config.toml
hidden_size = 96
d_expert = 64
router_score = "sigmoid"
tie_word_embeddings = false
optimizer = "muon_variant"
learning_rate = 0.00939
max_grad_norm = 2.0
train_tokens = 618200000
max_steps = 6632
dataset = "wikipedia_en"
Below are experts of layer 5 (counted from 0) of a mixture-of-experts language model. Rows are named router (the router's row for the expert) and show model dimensions 0-95. Each number is 128 + 32 x the weight over its row's rms, rounded and kept within 0 to 255. Numbers have three digits each.
After each expert's rows: "gets" lists some tokens that make up at least twice as much of what it gets as of all text; "comes after" lists some tokens at least twice as common just before its tokens as in all text. This comes from a sample of Wikipedia text that the model never trained on. Tokens count by the router's weight.

# expert 40
router:132156135072113138085154096109173142141115157143171152073119136153140155103129126149116163088151173166132129097182141114076136158167106120135147089131167127180141103143099205108122095102023148164087086132148131186126111114101100106138122142181152207184141164167150141148085141142109161175
gets: " film", " season", " album", " team", " part", " series"
comes after: " the", " a", " The", " his", "'s", " first"

# expert 58
router:149141155122131147111133131163150141132146148083108127126170162154118116086138199132111150114150144089078154187199131113080148113121202154159167132146236088169141122128116117111172105116072130109106091160099169115132140148044142139101122105109143102099166178119128093156121117204129086156
gets: "6", "5", "8", "7", "3", "4"
comes after: "1", "0", "2", "9", "8", "7"

# expert 57
router:164164128156105111031143158153134192116101115168117128070143153111127104113092126139192070060160118164180093137109151102121172137061160131142155179136122070142139149168184119127158149111085131095144060147134165144192177117114123140105126168121119164136161130139173126120087093120102127138
gets: " Al", " Le", " de", " Se", " De", "e"
comes after: " |", ":", "-", "|", " of", " S"

# expert 1
router:145125131080085104130120126134154173248125123152127152094120194207112084106130143135104141105121125090168086140145122159062178145119117118145133088108133113153079130139137156139106076134130139111105083094155193157170142127075071153126142164124108130123160138103200155163150154148168106084
gets: " ", ":", " /", "age", " music", " classification"
comes after: ":", "-", "age", " (", "Scientific", " –"

# expert 12
router:155116108133150104092180069110144175208161135091142126112134140149144167155138099114190109111177095078157148103134077136112116151126212100151065122104144137165109121127174182116134108083082087088145088125120163116194143143075138133130117080169122151144130111168126152206127130158173112115
gets: " |\n", " ", "\n", " —", "|---|---|---|---", ";"
comes after: " |", " ", " |\n", "0", "%", ")"

# expert 35
router:146179120098048183119129095088117183151135142101121111123161190123148169062050170133152120079095149156087117164170121175131159140098198161150126121093145112120070192117107200096150138095084153098116150127139128139100133108126060128133121153139159112141126132111133121122107099144184088109
gets: " New", " National", " York", " The", " new", " World"
comes after: " F", " the", " New", " P", " C", " of"

# expert 13
router:132124157169119108128136121121131161121172168117145135101148117125129160057185143153093131156113159149080145116215099082143154125127124146086166156122160135206144137116108102098146146091119128115114094143089147130113186140128086095083054139145152143173170239164109111164056141147126136148
gets: "0", "5", "2", "1", "6", "8"
comes after: "0", "2", "1", "9", "8", "3"

# expert 16
router:177131090110091181139193092102107151207125162143121137109182150198163110114082195132118127092165080118124118145115130160087151178123180108117114105162166162139143117131162119079117131137076150139107040137125155132129144145098063117110114139150128099107168125153131120140128165088171102053
gets: ":", "-", " of", " the", " •", " and"
comes after: "\n", ")\n", "-", " Born", " Location", " Country"

# expert 63
router:159147126159102170093129147173099145206145166105140191126163214174129087099095123061154092112149113127103142119127093167114146142145150097135145175178193114148083121122118135159103141137136042108069103120154193112158161130089106084138130153149111117128170141113179141140154162148109092101
gets: "3", "0", "2", "4", "5", "1"
comes after: " (", ".", " /", "3", "2", "5"

# expert 89
router:111166114063139150151126106162106194205155204100105136137120170134107172108157153150174122102126130154049105136103097141090114156098111106144152153097144118124139124121118123133134061134104100136122048111091125132111144174105120123126076152140136157121130143146181051183054110130128059126
gets: " the", " The", "The", "the"
comes after: " of", " in", " to", " at", " for", " on"

# expert 41
router:169152076120128132120189140073082153156138172114122130155128151191155169119127165051145109098155105149119106141110120147090097151096176110163143147106141100110133128132109135058111022083113094074140039098119166145144132090095076112086098151122135193136119111114128127154130138173126129120
gets: "|", " |", "-", "==", ";", ":"
comes after: " |\n", "\n", ".\n\n", ")\n", " |\n\n", ".\n"

# expert 38
router:104172074189062106107144140093119177154142176084093139095177189140193129153151094117103193140087173166136116149110078120063155152086141161108105134096149071122141119120158092087092122097103123118146092085147146101135173162121130159129073102140118144088167165145122105107110163148135081106
gets: "b", "g", "l", "n", "j", "ic"
comes after: " re", " Re", " in", " In", " out", "re"

# expert 10
router:153197109136101117082193127174128173142153134145145137089189175167138154135172178083139093090100100113084141085194095131128200180143130125126134123139182136141135117138131119107115162141134096134156119132082142133156149123094072059118149069108097124184128159092179139126133158104125052145
gets: ".", "′", " km", " m", "4", " mi"
comes after: "0", "5", "3", "6", "4", "′"

# expert 34
router:131166095117119082065173114106141170147127148206097179069230128175165187105153135134160121102083147151084127141164135142118142149104106142109063136094113162140073161131125101134085112145108101100082072149126131142144140120172118095115128083101108097095211139122137111144144145177123120121
gets: " t", " f", " sh", " h", " Sh", " b"
comes after: " the", " a", " of", " and", "-", " The"

# expert 55
router:183144161124086141064195128142128161166182174126123125108123154134119151049126134168175112106131109124108165112185126106097165186139142135110151088142116098112133167110145134123089102121115139084133088208127120148112214158078162121144067122170085132176176126131140111122100081125170165115
gets: " N", " g", " n", " G", " Gu", " Ph"
comes after: " the", " a", " and", " of", "'s", " his"

# expert 64
router:166162138129127135063203119081123138102119144193083172075118128161129158127165095126131123145132175137118158098144149105064092167112108162085158109124150126170085153120181105082092127110066105067121124115143099135138184114141162086121090112153067113125174149155154045125129137147187115138
gets: " d", " h", " th", " H", " sh", " p"
comes after: " to", " and", " was", ",", " a", " he"

# expert 3
router:167123138105124114092211120112150157153093210107120180146132147175122107113140118121160161116157157146116112133184113097038159184050154137118155140142140132149166102138146112084123080121117156133099124125163141137121160180131079121136111103126105162145176145148117046119125169190115077075
gets: "S", "M", "B", "R", "N", "L"
comes after: " (", "==", ".\n\n", " \"", "\n\n", "==="

# expert 15
router:152124150121091110150097072116157133171120174130072091139187147150133144160154134109087176126114136153131074099120108063156095182122179151151161112118197173122088134130153154050131156116113071117073058125100129175185131103119129111081156104135041153145139114164119115133099109130151121122
gets: ".", ").", "\".", ".\"", " .", " but"
comes after: "0", "3", "7", "4", "5", "s"

# expert 93
router:126151087131090106139190112136114130106177151138150112123109097172127192133091150079193202130155126141129083167100150121094111156112144132165148111075148075198130124136103178146101081107140095138089079148119168154189137130080136081104105133101096127123138134149175034119130189127140104104
gets: " |", ";", " /", " –", "):", " Stadium"
comes after: ")", "\"", "0", " —", "3", "4"

# expert 7
router:162195089162086118117166155120131169185194134178168115108155150140120111116109110145175112077116124148123165175104084136082130148147114125100166096094152102133147167131190154131133161131092154119084112169091135196164164128148121119069110096110050209120108140142135120167129145129132074082
gets: " a", " A", " E", " an", "A", " An"
comes after: " is", " as", " with", " of", " was", " in"

# expert 62
router:178163107068058113082128123112167147170106140126039143058148164142142167102144148154159088129107057159136063127162103104083148120139145181151136130152154110131098114124111110114122096072170063132125128164156136142159165098113085057160098116134117127146145131181117102139116094095132089160
gets: "all", "ill", "ell", "ann", "oll", "ard"
comes after: " B", " b", " G", " T", " L", " H"

# expert 36
router:103167127124080129111180110119182115127149106146138156123149168153105109117126105099174166058127111109103165133211110134128124154093167112119160162066135095155168140130195161094144110121041102125108122182169157140151149120112085194129113115108108185081137145108151108128078179096093099074
gets: "A", " I", "E", " U", "O", " O"
comes after: " (", " \"", "-", " Mc", " the", "."

# expert 91
router:142132109146136077127105150158173172191202151131091148142195110209126167127149142066111185067167106093097114115151160136064102143110190134134112137173137088135062137154123115106064115134107085114117099151130178123120131157116130110177109143163113144161125144140112106147099202163139136131
gets: ")", "\"", "),", " and", ";", "\","
comes after: ",", ")", "\"", "}", "″W", "4"

# expert 83
router:143128118157118170145116079136136147120156201158123141142108158199131165082135165077086148039164073137106136158111118147069140186156173184120136163104147086131119132150133101159134138094080152076068085126112164155103152140083101117139090084092117139156171128173124152154145138093160102092
gets: "-", "|", " -", "=", " –", " •"
comes after: "\n", " |\n", ")\n", ".\n", ";\n", "==\n"

# expert 48
router:160140108137093160108118112084094157192126122182125181094186201214146108136116132110148118077119078115135139150128128144128138149142185161141042103140123167128136120178116146152121107142108144130058058117142156121151146141061073132119161140092102116112170137102136112176149144106165082089
gets: ":", "-", " Class", "ia", " Family", " Order"
comes after: "\n", ":", "-", "ylum", " Class", " Species"

# expert 19
router:117168120126055113124184126138104140197081149098106166124112145109107094078137135065113109131091134162174108203125110140142169104103127195106140158151134127220116177172157123114051111055131097121160082086079127123164161123109139125112125150161089107144116164105143102155098135123102138121
gets: "1", "2", "3", "0", "4", "5"
comes after: " ", "1", "2", "3", " |", "4"

# expert 59
router:126138092124114136100118168115161121150137196127092156075122111189129149088132105155155121119188144168097072108154154108110089157066125145160155154079189132210118164166174125144148143137094101075174138089078163154096178119056132145125166192137098139164129151143135109140125144078135130099
gets: " was", " had", "ed", " has", " and", " were"
comes after: " he", " was", " He", " who", " and", ","

# expert 2
router:154109173196046153117117079148143122213167143139126107084133180134133107096130179141168103099130113164106122167213160141153138133116152139162142120101152123189096097138097121131108152115106122131086089088141145093113154109112106108072117121155132125102142161114171072135034176106160108109
gets: "ia", " States", " York", " University", " United", " California"
comes after: " United", ",", " in", " New", " of", " South"

# expert 74
router:151169112127119111139149120126116162179088168115147125078138194153112144040084129137175155118084124117154163158160112142170101128115134122129155125118183125150123102166163182148120086130110168075154123128111128125108185149187067086082142108180150203130155138178173128154132128173172075162
gets: " his", " first", " new", " main", "ional", " final"
comes after: " the", " a", " his", " of", "'s", " in"

# expert 5
router:147196159113090141151165142188113110143123107123089167139126176123178149069144120105104184090181119124129117141133124117102120178121119137160132162141132034162122096193148160098151131108117171115088073114181159100127228125145149144106098154161106162133202144135141082132105137108105100136
gets: "1", "2", "3"
comes after: " ", " (", "–", "'\n", " January", " April"

# expert 44
router:127139119178112091133134075131110205142108097114111181107127171193127136110138199152138084146109176113096117119159131101114122087086149110111139133154170148141106134150153163123126152117040122108128077195111147143197143095162163120110049112161126201122124160125098083168136146162176139140
gets: " that", ",", " which", " this", " where", " The"
comes after: ",", ".", " However", " of", " that", " in"

# expert 26
router:170159094091118138053199096141103187222147184128095118142126210148115121113159116082135086118091129083146163111116077097081108165125109134130093145148130142144121168132197126105111086077133087118140118128163145155174130108125078113129075105108108126136130123146177140153142112157121086075
gets: " C", " c", " P", " R", " L", " "
comes after: " |", "|", ";", " ", "-", "=="

# expert 18
router:156134145123066163141204099099103177114147171122094128113118133145122175116120204125185189113148077136130079105137111100097108175117102171158177191152153146152150119125188148102140111140047116109140160124121170144185155120162101125155150168149120143132144132139103068155091150091148066101
gets: " for", " on", " at", " In", " in", " of"
comes after: ".", ".\n\n", "ed", ",", " due", "ing"

# expert 27
router:144154161046095129124111154098095110121142144108096187108204154122179127097125138059110123117116124092052141157120120165150115152141165083139154140107133136166139134130153161073113099059116104108084103144169147190186134129149091085108115142124136167114157167133114107134103156088215147180
gets: "0", "1", "2", "3", "5", "4"
comes after: " ", "1", "–", "-", "2", "."

# expert 72
router:146125145075131128087107128072142155138209117166107202108165167150118135165164108115151150156095124118057157138137086128089123151105124114132146078121111113171129125122128113131079116078096131105133088172086159140076161127100150109066144155172072177153178123182139140148086139160166052106
gets: " ", " m", " M", " r", "-m", " s"
comes after: " the", " in", ",", " of", " a", " and"